From a checkpoint of a small mixture-of-experts model trained on Wikipedia.
Experts: 32 experts in each of 8 layers, 320 SwiGLU neurons an expert.
Below are experts of layer 2 (counted from 0) of a mixture-of-experts language model. Rows are named router (the router's row for the expert), gate (a neuron's input weights, with its number), up (a neuron's input weights, with its number), down (a neuron's output weights, with its number) and show model dimensions 0-255. Each number is 500 + 25 x the weight over its row's rms, rounded and kept within 0 to 999. Numbers have three digits each.
Before each expert's rows: a language model's description of what the expert responds to; "comes before" lists some tokens at least twice as common just after its tokens as in all text. This comes from a sample of Wikipedia text that the model never trained on. Tokens count by the router's weight.

# expert 10
It responds to: Prepositions and clause links after a verb or comma, e.g. described by, scored for, obtained by, with, from, when.
comes before: "the ", "a ", "his ", "her ", "an ", "its "
router:557479498481515522525467495523522535496429519476551493492500528480527523477502460489494552524540501467460480471531463523504475529464521539524439535545499510500454495555489480520495491561491459460524491468509502502482525488459499473465497505437472490511525533488496466509483488500462468537523512468500461503467510528481476504501512534498493497555485533509546518506511477522510528491507510515493490489529517502524467498536493514483546474478489505491484457495517518480423507522521482479501536437522519490514486536516507510494485497482500530485493505506478513500469498501495479473500505502458492489470485484492520523479522536520481470568480492500511563494472506497519508511488477484491524469488498477503484516491474522536486499540481459494489514510488472482477533505519500
gate0:525522455484474529479531479489465478475541532518480453469504483523481491498516509509481460480474494467541518519517516501492515507518519544499532513513544494450482470533520501432485510473484461473505506501478509508501536454512441480465484527486522502511495507484503479446464496498479494489553471500535486510486552480513495501499519555503479520450473544503466501547511472543512489514480529499512472466541489532496545477514485543452463493508547512508521510503476466493523500556571523536494462482488520486487490489518507525462501477484515503487518512457509524506506513507500515520491482493488513492499446496490500511480529489508483467557492469468502542543486498508468504525477505494529494505511483473452492477461514498493470500500499514445521483508472496513501533478478528
up0:453501526526512527514521459483504493495569509523487502503491502498495538516522501528500497516476479472480514483493504550489504489513442535518464452480516509496502496542509510525488489502524528493492496539512483536503526494501495490513493506509469489514469530460536497528482512506533459548494493510485514479479467488498495494494513493501497534474510523553484502482498530519505540533501476504508511472513474540524518468461485525507490487512470491564479499554491514501525471527574490506468509509473508472500508490487480519506493491469515539463471497496508479536524474544487521516542506512482510486463547563489508447452472456520487474538490480524510566532549511481536528528520476521480494489518492466501498506483496497481496534512494495535496460447494503574474468553522499
down0:521476552514484515491484492472494502509524492500508460482503504463523510521504525492517492483450495504500479522502515493541497490513505503530505492473511468513478495523532490540512477466474528494525497532520512518502495490447547508490485530539464526471455474502477500522500545493526486538463494466502512468505460515529504456487522510553459477486499494513445501478500494512515497504506483504509510471492544514552506494458456512494522527537472504519468477516490564499537491546465519516488488570443494454512527486532496503522486505539478501507471448520511510476490471523514535508503534519470532486539537530487530479487498459506453464483478491473487544521509514479516518523497468519490522478496464477485523512532496482469521496503498528540536483505527556564480454526512492

# expert 18
It responds to: Commas, periods, colons and degree-minute-second marks attached directly to digits in numbers, coordinates and tables, e.g. 2,512, 32″W.
comes before: "\n\n", "000 ", "\n", "N ", "W", "S"
router:526507524468512506524488488523516482503477507479492512550524519476497486489500470477465523548503513490482461490527494518549482520501507517523505532505520501499491516505496462471462451503471486522517540465522525525518522470486519490501542532490479460524494537455514544500474484477483521516520485464508480479470486526464473519529497521460519476496490525485512507517528487541525534465488527467526480487522515509516488452532483461480537516460510530479505466470513529539460519555526443492507498451492511552525510516539509541528454507489525521487463527488503468458507515535473468471473542477489532488480494475492515532470517515522467469510475505530531514474505542512531498516491518510521533507475502469474476533511511541511511487526429491492470482508504509486482478515561486
gate8:488489426492489515525519470525520490539575476494463459499508511494506489472493484507516494507520518497489494536503496501486493547497489455527503488500542510508495512557520473470506484536511539499467465544482502531488491476523511476488505511498514520441515455478550528494461459462456486543517514514513524520475540487510482549490516460489502533476484529487515479489468447506498475484464479522530497488512517502472500515541523480470537514436518516482512550520514541488487456548540519516503500513515481508502489541491499539489487525525513526498452479478490489475493469504540507478521493517480550474517476501512514504468528503485508507461472503502551470503473510476509521493490495514479475517447531510495493490499505484432514489493472464484532490517536484509472469519540506
up8:530478465489492524517496496440500471549532491525527461514530528485503507487499493489479485519487501478493509495543517502494515537487523484477503476501546487504466481478498472549546493487508512526508502509514504549513496526519489468483527478487513503503524463489507460525517507503477470505539480522506555600523509509460488500484494461482520499523493499471508489474483487520515501457509498506539500505514476502498487524527499457508479505473495465514531556481527503467490485490545484481490512509520440489513509480513469575512476513500519504536467525503500479434488474470525518554465509499477527518519502496544504481451497494485518516488482526463537475539494471495505526496567504545498497482491464470465489544507537464459498520524508493490532495514487492516468483460546522
down8:504469450479483481508505480484494499473477474499521507507470514505504498497507532524509522510531510495530532496527500546512512487496516524506467520463531489443485519519496511459476494518488522456550449501483522519514490488482502451478489503504476514495465537493531517502478484454477501457525484469508486518475543516480528519478463523470481442457522500510494514481483500428495478576486496507445540491465493555455518504501496546501459525466493507475494505545518523512520497536497486454502518539484487433544463524454498511497501513491522499503495495495485500506467483468506470463518511500501474541500485504526483523461490453505461491519456496463496531475503527464510481479467515517495479537514514512537492517488478477507471522507496487492507484494501542555494486544462475

# expert 0
It responds to: Clause-opening prepositions and subject pronouns, often sentence-initial after a paragraph break, e.g. On (dates), In, He, It, there were.
comes before: "the ", "was ", "a ", "is ", "his ", "201"
router:523476551497524529530478467515519506497429534470511502515518517476506499483495463468481548520484497481466492482547486522516488509506534531502488544548535496515489518527479508478484492513452483497534535481507504529564518473478511466483504530490470494523525542468510501499515503491462480525532475464475492480495491521477497511500522513481494477541487511498516524527504463504526494481510532492541482486511556533540482456530516501483525484473513523458514495488538501520471531524516474477523540461550551533518490555515502532527479501483514536474479510510511480490537518537492490489465541490462512482457446461502514549471525504484484491534489498524509494471497521517513498556455528518514514488484503489495479546500518516553496467526472473496476513491508509469494506469511470
gate9:480553522485528524574501489513533490548475517532495490518499525501507503512505507520481547542466499537509498527498528501480533457523499508508495504555503518530489512454500505498487453513505523511507475469499491532491478518551503486477509478509509498512511500518466511477504541490488525520514459533507533486509475503501460470507551510533474505502537442521496457493528495511529552513512465506497480497521496485505514473520527485468454505438474527440484500491490539522520522491476458491515504518514518501511474521526475566501531440499470492496485517506489476524498472553509472500500497525494501480519451497537504494530537494491526488485539478534516472519467519489428525481497504480494528523482499530495523476502529469520446462473473503488507511465511476437526521502505495
up9:510471503517477502487529506497505513495539495472462487479518422478528484480489504486510498470488499455447521481491480485527490516454513484529477479467502470487510479502515515512535494517484487528500546542525518495484542483489485492515524491505502494495484506500528488513517474497490449481456517498471480551491522486502526517484500454471496543501489533465533518513466506494471476510499546477493490498482521521526474496486455540518547469543557438558486513513482464473487483484496493503483470487482481546512499463476513481501489543536469511508537486478529532508512507458502479475476486489484493496482549470455480547492488468479492490526474507474495529481516498514533473504513483507475468471509498486509429500495476521482571543532532466527453514527488503524481481522460511
down9:479521474535511496539523522533502532526455456513508490518512493470519485511507477491536516517563515460517456525444483503525505495498465496505498498515484517464484517494473462502499456487488507463496503496515507487491498494464507535490511473461473483506500518543499504463513491476481484479483516463516552478505487514494478516500464497489527481516499511457481504473498480442485514497449498457445489495493468466499500522491484511496481538469479533485487472488560540524528486503520509528519478513545559528493552513472554491510493520485496520543482473456482510435483472523473544503526519510520500503465503462486518494472493526484490527537469452505458505487444486484492502437499496465495505479475477471491510493516531515499517451474454500491520507450489480495470507509484530

# expert 2
It responds to: Names of countries, states and cities, often in comma lists or after of/in/New/South, such as Germany, Kingdom, California.
comes before: ", ", ". ", "\n", ".", "'", "; "
router:507515522491528491525495473546544516485460529470528512508524517475516495464505469481470511520505495489497461476544525518529477520492526524521488529513528527487504523501486490486484476520469506497529530469524526543502533486473496498486535525503470460531488533471514531496487499472496511540539502480494479465477479543467471517545493518492514468520480532464506521509513463522527517464498526479515483477527541503526474471520475482486526489478523528479504468446529518513468523538529478469526510481509532520522518512526512537526487519458515544465466514500488490491503520506485490482471510478477529520470457465464516534473514537502476486522452512553511513475477541518544513551489524549529524491462499484482469518505533513546516448537453495475458479492488470464488507504529493
gate3:482489498470480538476546441490522511467484507510489525485468490543503517523501475507532486448518519464554474468519457493434496482541514524478505527491498480484535500466500507470504520505507527524501496472511533476474484571505496495497547489534498476488478496508540481521490511491471506506500481509495478490490479506497470460476501483463494508500499479521530465516422502516524484483478507497529484517510520538481448464516498504523482465472505472502525509543550466476538493510525519504485473468473488494499524536533523504464507492499506534486474482520496482518462503498461456420480524507517516469501490453488507518515541467517484494502473492547439493508527515514471483511488475498514460454523477533516485506482536525521504535502504526529526523513510559484518483475508483
up3:459527461469504506439445490496499527497490544494470522499556489540512505536513464547544503518493468465527479497503520469508499478575511501504517521501546488518553472485507490507514516486489492481488502489505485481498462553475532489526520501506479459471470448511521499507519484515468490516517543505477532487478470503460500460462532476509522486499469520525492462518469483509523517523471470489491548492479514482490462478538518530496477469494499504465479474485533538464527506477516512494506511515489491496517508500516501507506499476532508504442514514548513512494465458534478538438473525484490480499474535466516451474505571488504441509495532501507459466514523540487520482501474491509522498478463478511520479486484528474495500537517499515475500503502518533479508494478518478
down3:445512502458496541493491494530481497510501503513514513460457473487466502515488538488493497501511473484481452480483473492501549514501491521526489534513473517452513456529503486484475475459504508484517468466527493445484469537518487463496554522485514451494505515471577502515514535451470545513507476498500515485486472502523537477470478516478507527531508503501520531535439526541491503525493483487471470479484503496519534459454485453497461456540468528548531507507526545495472503494476549538453480527529513504522519502490555516501519518498509479481481498526515526506479525459483483518525473510442497507495509509479491522502465494514515504522484464488530531487493522521487501499507549488472525488546489496495521483494523499516539482482527495481480521513466503519518462484507521

# expert 11
It responds to: Past participles and verbs after was/is/the, often followed by by/in/as, such as played, published, founded, written, produced.
comes before: "in ", "by ", "to ", "of ", "as ", "on "
router:521499511494511547529499487513514483534453525486488509520504521497505499466496449455473579521507507499484485493536519529502462512480506520510490528516530499501472540500494488470481480526462497515542558472513501525541522458466489455507521510485479448516470506467521510486495500464509496513527483502493469474493503546472491532548471511426501456536488515495538513506497478515504495485486562462518448494513537474521469493501497483491524508489509507487521498475533528515481522518511501465503523501537530523507510540514479506521503496478526530483479515507486477478553510526486479486485517448482550506453476465496511529457520521501493476494467511531552499471489501499544530537476515516526539522470473477452489523509528513504477466488494463464470492541486510472474499485515497
gate8:481463507486502518500488542476481524544507515490496484514512522514470504517538487481485506459492542514544471497472504522479475495521511539535510460477513443502497498533562456529489486510502542459468483536474527516546475535532523482477546513426538475479485482456510473513487506457479496515481493511474481541517486483505485486488484496505516498569461460493525533520488473533536459447505511495493509540543489524521506540510492510477499472538523508494487523538520542521506502491535464443543486504510483506480534555530543506518499497517524506505497479532500501536503510502473507462519517500497499505530494500502513504483523503544555523463508538543519482509537453462490484476534494498495484508499470509519509533501489502492504500504501462500519510531482500469484488456508509
up8:509474500510471495446505497501507502487538523490519482535509492520486516496533460463499506427533506531503508494504489546502474523469541526510497455481480474521504493523562484521489509520483494465519471545501521481516492541540556470490535538472488507468455456470495507548518496474492461487489484490495491557504518476507476487500455534507534471517516501467516494485500482515523475422533504525540515500508495532515510525516483499519503481516491524522497507556498529520490500497525457506537485534501479517501483538526516515479454510536565529520510474509484511538463465492489486507547515530522505500555506506493524503475516478498526521473531534532515486503523473509506477494519498508479522512511469555512508541466491474487529490508494492469502493521462500456484513455511541
down8:499541527504481497524450520459501495455491509515556459491469456508495488513531473496501500496501495490527483532514492543526500468511502540476537512495471460474506463458512506513523488472464527521532531541510465544500504496465469506473469478501496468515500487475468534483487512568462487475495525470509505492517485491485487500550514457513468490427472522481498473485535485508445492485508520486520484471473493457492500507509469515439497532460498518513498538505508499447542458556503513495519462508520537507533511503530531497510487508501505523464489474445448530529464548539490487479521497478505503478509533490487486499492485463537530500525515472504479487491447537487510498503496462518509534506512514495488517500477484502514507478476482481452485544491515510489514469517501528

# expert 1
It responds to: Words and year digits right after a preposition such as in, to, of, e.g. in terms, in case, in 1582, to prevent.
comes before: ", ", ". ", "and ", "to ", ".", "in "
router:513479525485526507540467482525521511485494495482505511512526510475492491469501454479473536516493494496501493473524499539503483509484504523504495546506520512490483521531487490496457478525465473529503512481527511546506525479474496514474559514492477481513487534461543545496502533483510500539517486474509465482468491519474475519534523541490510477519455527472519524523499477537516515485515539472517457486528507517559488462527490467477545487467505527483502490474539544501475533544560498477536504481512548501530517516539500520530487501479523535483469522500483458492513505527482477477489492467482522505455461479480518517448532530516480493527470531524515523479507514514541518554466505535540520524469507491489459525518531522553512458498488460483471486495478484464459527493509497
gate3:480500504524527442494524453491511513484478472510505497498490514515500534459507521507516483504483472466462502519484549511488501507446475519466479525510498485521524536493494535507511550508496533510508473491495509478507468536510482488452518494487501535495499503484542502495518504467521482536531468463497506484565457473488481489471500476486469487473491521549464515477479468492470480491566500507487464474473510459509473487491508494461525489520526502450474559473486463492482523487524514455487487476538554482497528459484494465503528508502489472460503486516496492538523482521488502508547524537513483517526483547477488494450457501524511488494478485495519499468504484500557465483492503520464516494547504492507505516489509483475437472483521498480443510460524470547538509483537485
up3:504520495501468511500468513503507502482481496540501540505537505503522473479518545554508489523546500507524477494459472479539490544512501461509515483507510478532465513509511494509494503502499487496492480534527457546467493478464518486513487512501517521482510476546516468491495510501482499474538548488478504589485468540514533510515506542504504476529548498509491547488530496505540516447467521480501522523537487537509502507479512513520506506484513504571518479514508464483525496499517486500474508489472520503453524555454475471481475488462536526485466529512495511427466502475526502475481461475473503471494485485512486543528515487527486458489524446518513506500508465452486511506481476462492510488465517521484495544487516508479533477480486523501515470558487527450511482500468494
down3:537510508505444526499449482540500565477491469506531470461509486484513491523463483475498492482472510524522473510513501495448493495505544543504516539515529500507485463499498522448475513490506453466503519543488477504471485483490493523493492522483524494474484504509472459535480467479529511502503488486492494523506493476492473537479545454490505487520507522547536534503544536452490478541475490458515483477506482550534509510562561519506484475496505512501479492494556481503505481520500484555499479491549496516480533475478502517524498511473572515518480503466509500499490521515503481513505509474503510514450509520513504482522471504507515500518498538487491468522509522524468499521493499531474559511514478529470496561540494472526442511528503492491494556486504530475510512483504462

# expert 31
It responds to: Blank cells and trailing numbers in election and results tables, e.g. Turnout | |, Valid votes, plus also in See also.
comes before: "| ", "|", ",", ":", ".", "("
router:504478528459530498529486458516517522501475507479493498523561513469521494485507470476449523522515514483509486453519499518541504512472518506508478511512536518496498523524439463467488454544478463498548520487505501545505527435469493489512524506516476479511509524476508529476472498445489496509543498446510468480477488530453488546500517519442513467513492543468502511512518469498506498474493522473527467487512529514513491461541497490448559486463520527468491460497543502538493553527522502484534499490507513509521512508534503528547504512488513521466454535503490479463512555514487484469491512475486524498483459465492489530468516525486456466505465511530514506479496516509509528522496514508502523503438481488479475511514523524520498485516480467493474496513511492481471503499516490
gate1:486547487473518454535481501477497507504496527491478515449538477479484470509513470481530528528473492492517546487498460510495519544464492514516504464510500525515482503507493474495535497486471554515451485480427475496502479512482526486477503449487463514471511521468535468501522530486500486484507506486475519468490479446495468512487514489500499470501528493517485487490492514471529501491494510512482496503500482524530471449500517517511503496517511515559507457470481502461494498518562517512525498540479511527489430535467490507550512479513539506482501516512498521483496525499528505536557486526498529504515509479494506464474484528474497494471466505490553539446493457508513488508542478474468494418407531486497497497490519494486515507496498520516498499518501458472506493518511539
up1:538471482527516481487499523511485524461511500516529520498469483460493512546461497526498531477502488479518448532498495506494489518529521462484480508500509498483547469514479496492486485477514494469504525544493523514483488476513537461481517501514491528501516530539530519508434513523463530500436507493462495500504489479472536509506490514498491522509454551547486482509507485506518530507498512506534528478474529516504477510450483542461474492526462482495516492480489514476529520496442503497473471454482516463520537486532479512497542491496504515514549477520529521537474493516459510455465506523519457490534475511480502481507539513477471544478486516507502513477512477488564517521475570479503479509559521486491494538492458514543466500496499524492462476489514535516528549533484504
down1:484540498524473554502527477510543532531516500485502471481489485511482570545472520528523488498495494486514504543494497528501478513470494493494526566520458544458443483494482457537534540509517514495499507533477474528482517524486510514495516528508544525553508534523464524471514535502565522515481534478498527487524484514520497528563491480508460497475466478505500523463498510474500440511519476539488496478500495494505504456508511462461536465496519482487461494499498510508472481481460490506500497497489462494463510480539489476490462513469504475466485482477477544511516456483454523464518526439534494491492500464491511494520485483530499497496512526525472514488528504490536494532514487477498532532520506488514532488518523470553480498463508479517499502508497510474489487482556494

# expert 6
It responds to: First word of section headings, paragraph starts and table rows in list-like articles, such as Species, Population, Personal, See, Statistical.
comes before: "==", "\n", "of ", ": ", "===", "also"
router:509463539469516494525469448527519518478459528464518540513524531473507468465482473485481538517472508492496502461535506524509488511491545530497470539523533506526494522501487483503479451506495492509524503455514524526521538488488502493495530536502466466503492529470509532483496497468489529523538470496475487489489485515458444530519490493476528462546487520465539536517517472499512520457483507472531468467526524527527483470556505451482520480468509503462491484455559502520471531508499465467523523494499522517517499535525497521527485502487528535479469514500479480495513512518478471471483526465506518508461483457481507557478530520492484496515485536519519504473487524515519526543465522546532510510473484493488496531485539507529504477514489473495480473493522482445498467501530470
gate1:501445510504469496459510530472506517495500493545492511487511498505543502457503508460495514478502504455509551524506533491471461481453530506562493492506477497515519521495478481546507472517470510527538503495537497505465517497494473470551498475480485525455512531499517515468497462478504470527521486504507519489483511439497448482513446516481547501491509496497518521483516463520471505507491500506546504516482484517487485470510519460526460471515472492501505454496500527493521470515494486515533509521486528525498509513480494582519512551451513512480475479454493484463555545469492488485471503499530528500508547524464476495515482497508513548521494484534471486535473526534529436470509506488507463481505524479512500528485502506481461493498510452518474494487503448524514496518467470
up1:499494509474512525486517498479503488535517499544502538499520527572524489501492532527499518517545507507542480464474483472492519485464554529515490514487482510488442496510492512527489514479494526512488464494495465481522435528488479468564483523489504503456459514508475490550528496512508509554532531510511527520514543514473473479516469537488506479499513502516525476487495522503494535481503503490539512534470490537471518438513493469498493449526543504491515456446490494509523503474476474531501509501448535479487509534485527506508483497472502508497467513504451518515504502504538511530492548520482496487518550471451483497516479493498477524538486517518529482517486500504537494547526487541515476482455496541481517516474521503527547492496522457503485523470523506539511459459507509
down1:510475487526510488448506492525481547508563429525499477506565493474449530529522471522496479525446461474555561490494454475477493532505522470530502495506509483520536504441537491507480499530498529490482505527524470484508473487521467501513480514512486477487542532490494501501460483507519483471462495463514529489481453493512487512518493499467513488506540513486486522465483516499487492486538496455519509480529535499513484542484475506516450493505461491519508480467490488517520512506508505522509541482451473511504507496474440549527511493512498475464529485480510472478487495523555468502493486514486497457529502514471524493489535444514531515481507506531468500516515479500506478481521515498509503513513514502528518484491446505486536507475527527516561506479473503474519493516453534

# expert 26
It responds to: The preposition of, sometimes in, de or among, after nouns like part, member, Place, Species, as in Place of birth.
comes before: "the ", "a ", "his ", "their ", "its ", "birth"
router:547482508521550508510482456519510498494493506471536497484509509483532431467524478470483520505507521501468481486524456531564471515467540508496465526523490498489480537510479501531482503543495473514527494498520491507522516481507500481508502518457484473515512522486490494499511477497468527545503498500514475480475501528489453482494504502518504462509486535486503532492527505501491483473501508441505486490554515460532486484508490459478501475476504512500490443495503527511497495507526445500539485456530523484542498531508556538501513514508539510496498531508463438422475539544439486443470517487431497520487489497484476521472518504484480476521502517496518498469455508512533503522466513506486534528496526482496472513470513496517527491516471447478480464500492497478484503528528482
gate1:499547479498543529488482485509501464470495475529536510467515520511547536485522451501465487470529490476464470556480480537459512490491481519490513543459510492476485483513545493503528480510459494500482514468511522496516506526515567542528508473510510462486532452504474480514474473502456491512504477524508473476474518483459513530490515471478482477482513528497500472537531513513506492511471489520479530534520540564475495514466492474438514480502508502495461449487497529512506475472488492507492544483489465514533451515520454493518503494474510489484497519490507498482493519506506515476522477486506467535521508493544482502464498519483514500529490516504502533505523442500534476451517506483492570476503534512495508472522463477484491442460471492448518479501461490492492534482521502
up1:492521497508511491507493518476455531478448480499530503494550533540548508493541488482494488503530477494475452489456558480495486524490485513491519538483496515518518497488523500517514508494455466513500530469499543514506515483524545499509493501486525501490474462502483470507512475485440490501531517432515485502474521462498522519487537497491493477510553505497459512530474512537546484516473456525472508491490550507494516495453521482469455481523541542515461521480511515500491452481490516466493519509500514517538502506507493496440515476486483536515466474496488480493466514493487550484527497483552505498523475471528522472456502487435533501509541511520506557544504476490500504503519443496516502490494548503492514516534490506482463512478471487456500489480495471497506516487450540
down1:512526527474501521518498493503462486556515491484454482526506496493535495469485514546485496453529535526465492554483516495493477507506537494524519505542502470513523485492503541510495481493495477483506513522495472518485501505529539465495511481529546495517518502554545488499511474546525467466450528470524453527540506515561501525493506509488490468480498454469470486510475510504467531477451467473500533529494499489482489528544487494510541483485507485493492488508524503467512460506463494491493472541511522498508490490519488514531494520480505484525471522477515492527497485502451496508499541553518446516544494521555531543505469485508479528498463497456513486503525513501490512490472492519514462513503495450566515466561483514504515513524531540547507484537496492524479535497513535

# expert 9
It responds to: Comma tokens, including ones fused with quotes or periods, separating list items and clauses, e.g. before and, which, but.
comes before: "and ", "which ", "but ", "the ", "he ", "who "
router:518484524493538489518473505512525525480511490476534524562527492490493497494501476496485522510482535487502495482528482514548502540477503503490522517522497530474522533527489493464492495509485483483528508460489504537505504449469533517469534500515479469510457529460497529481519482486470511521537477490504478473499514506460448565547492508517560487493488534478510527546533502500496533480517512518520477509530503521506486476490498498492535538458495513449471470443515527553499511516527506468507517464515524564518473508525511557517466527500517525490459499491516472478486514492452470493493519486509523505483480476454483522471532505478474477521485518536486513492492534489522492512489564497559514476485482488465479543473510487518463469539493502486477503506448511478458522515512465
gate0:482508487452514513477506512456483465527499500513507500502514498487474502533474524463489527503541497506485497463558516540517504513520481476516502455512526480521506519531502516464522489493514501528472536476494486457524510477498490517482499499520522441488504484517501541474461511497526515523489499539493498511528521521506472533499509505512509501502529497454528524499511462533505491472518431483466527502422460497515527520532512492479491493466520486498482462499485507455483555450474484495496513451499481505535542528520443538485499554517516512461508509519536505556505519515527481485472493471519472493451532485492484497542459475509486444502528488506499475527535579492533488488507533505492478483498477499491508502434502518460533480518467470513463516499511523494497513514513507
up0:526500497487495464482514493475501502481518530494451524524537518491509482477520518530534465455481538525491487508460479512501504462493519497459509497493509527477474500458499493490483534475516477464537497479506460480513535499502461524526558515483503522453466527498517522493512530464493500514475516510463508537476472498507560473498486485481516537449515515523495464500509498497514461465503494538527489486505442531512536531506495498514557575467536476530492456538501481518521489494506520467481476490520520513496502465504483563560505522528535509493487512525537470491496515521518486482506513498505508520510465445497542548486506499526552497520470528501502509536476509483511512524451534526457501502517483518523520484515540474500471480541481512498523495452468527519469513477512481
down0:520510452522484474469476428518525510498460505482521512523501512495529491539463507486483517468492505515530489516519512472488505483505467532467525485469495491521525523478510470427528549480496493519501472446520481510472518508485511485513514484499506529495496477458489516490487504492479467495527496515494474508480435523525497500509481496508510512472533546521516472455484490446525503485513495494504505463472474488511482513513458466436520503481486456513485512522531484510510496483567504501484481532530476495527480540484541563495511509456554489546522497517505492522510489482541536464504530508552526467476470484520491531497508548492509524481515538478500520537509468484520481568488472503507490502520496539498463510469506516507553513477517506521479480483502516536490494490524445

# expert 28
It responds to: Infinitive to, modal verbs and copulas before a verb, e.g. is to protect, thought to be, which may be, would terminate.
comes before: "be ", "the ", "a ", "have ", "not ", "make "
router:506490512481534557525474484520519526511491512484501522541506497486527464492524465488482549523469501474503489478534493528518453497469496555500502538503502499495511505498488504464466460551499480478556513483481487526510517476437497469487535518476480491523526530496505530493516478459466485519531523504522473489477494507468473513526485508473496493523492495488516521530533495505498522460519528492515456437525515515544462477540474494491523480485488507481512459495516528540489520493537466473520534446545541527531528512527524515503479504463503527478493534516477457507504520499492472463498520482485504540485462486487517533462510515475486466502488477539521507480487520514508528533473505513513527492469490484469482519475504575529511477517426489466473480478493465486482521485542478
gate1:514509553541482466508540481478486527504476503483508465489521496482512483464514495502501490504500498494518477491519485478492474506494520499487500475484478504531486507530508481494480488501517469487488504494521524527453512480498531518494497471482512528496534468553481494524493458470454468488478513497519496484483448510487484512483505506529504533472496518514538502505550474486504524497441487510466509474531502481511487469499478516470491538519527491553515475507443519504502479500473488510486559532506507490520477464531479500506503481476479532465497478519566537497513522521499512485471491527491504505523445513511487431506490507501490488461522513498480526507524481530484571509451480476472559486513498495530490521517518524514473487485489531472509428544516430412555494496466480
up1:501517488505500488476545497513539535499515523501486534503557491458492500462460514477491507511470533473510507459495506521502472528484506473512501517519547474496481508500504524494503477519484490498475508503537533506471492509527509467485487508516491534504484475475458475490524461456511509485472480505502517541536474503517472536483481496503513496450480513537541476513518488469472492517459504510493522499526502479475489513498490551472484505489541534469471500521514521523518472491469486522457520552510489526533475437502503562517541483489479498470523483534523523536519490510560494485539459537465503498541528490517497438516526468503480459552473510503478518526481475514496554468470496512514506534505500513548493562517502516463473495457454501479506493488538458444489500494498496
down1:487529477499521543482524490495485518512491466430499492518526516450469487469448500487462521491509497483532516468502530524517503503507519506487519521500479486487511496471495495504518490481469428537532512512465472476523481520510506521499539504523527504486470454534444446543520493509479495498526495512484515525523506509490473545500503544513485510513451507521480458522502532492493508493538523518473505494521529525484515481539485508514479500494535463463472516545436528488518525522488509516507498463492501482497503438520529517495505467503491496450482480498508485500439527483547509508537503557452519479532505486486481504494495484496492536517524510482482536508486461543500500500481462464499521511542512488536497559480482493465500497445496488503484483508544493445522468461470489

# expert 17
It responds to: Newline tokens ending table rows, paragraphs, list items and headings, usually after a bar, period or closing parenthesis.
comes before: "- ", "| ", "==", "The ", "In ", "== "
router:519506531458512489514468475526523490496474528475493522553509498463514495481522486482478507517486505463465494494531526524500499510489501502504496521514515532521496520532481461496488469496480481501531519475544503517564510437497518526513541525465480488512471512466510532468497498466503529512528490478480457480491454513475451525514486516503536481541482506468540523529506457501531495492483530498509491503508521526539496488529489497461524494504544512500481448483541508520478542528526486470548486485487529561515514502552495508505458528441515515484442540487477479498512507483464449481477509466498526508481458477456489527482535519519481485501477509539508495473489512521529519524486520534547509524440456475492486510496537504521503463547502497467481484523473508480482496501503461
gate2:465507535483471488562485505468486493490488524506499487510486470490493495474541475478463525482514529448484476552518516496501515514546463500504495510540485487508463496495475495502519464451471521480501492471496487506485491476470541506514526529505498514479523521530501447501499463504510525465550486481522468505482491492501515478471486507478500494460521477510490553477500562471492534468489492495531491493543489465496506491516456495492515498525423501509489474523480494536470569477526512457467513538483492499517512518488497504546502494503481457519461500437491496502490542531480547535519475522464534461506548486489497441481496510517481494458459501500511475513527489516480496498495486487459507496507495463534546489499494485475492552535542508488502488525531456491508508491543509
up2:475501505486508524514496525549507507516510537497498532507513540503522494512515519540556489513510502536515531490483514520501521525466512476516495480525528511525533471502500494469494524483550471513491527483477495512475502482508492480500478503501503541508473477501504509538477513502449468561458511532536534512525500491534511488483504489498524440477476552506484449478523452476499517563516501458465471479494508494513516511501491479522482530463550514422487482513523464440499465509492529505544488467511470473461467511484479490473498543493516524451542523531541528471483489465474494487469486489501499533511460513473471531478493507514520455503517498493471496500458524535517512538523507519493471507441498500489474504497467507518499487482491495549530551478520511542515524498522498
down2:481527489546524504516504531541492503488484485472503502497506490492521511541553469498467484501481519497515469553500552474471516500550493487540464470541506524523481507497507525527460491508436471474539521482517483481490531502483520428485495521549524539513510457542521441503464464535476512465499499501503494473499466499498514499507496540524513496522498461543509497524507477497493516476489509511502520490472475478464513461528462516498478499482571494525502470546463480466489484559479520504483490504466500480511515482502487543525462514480492501503521478542481500507521528540447531456466495483475526491503487486516516501522525493504455506504507467487492475496501481461529463523468531517461512519497504497509485528481508539471549515507468504527516504459490481499456463490495506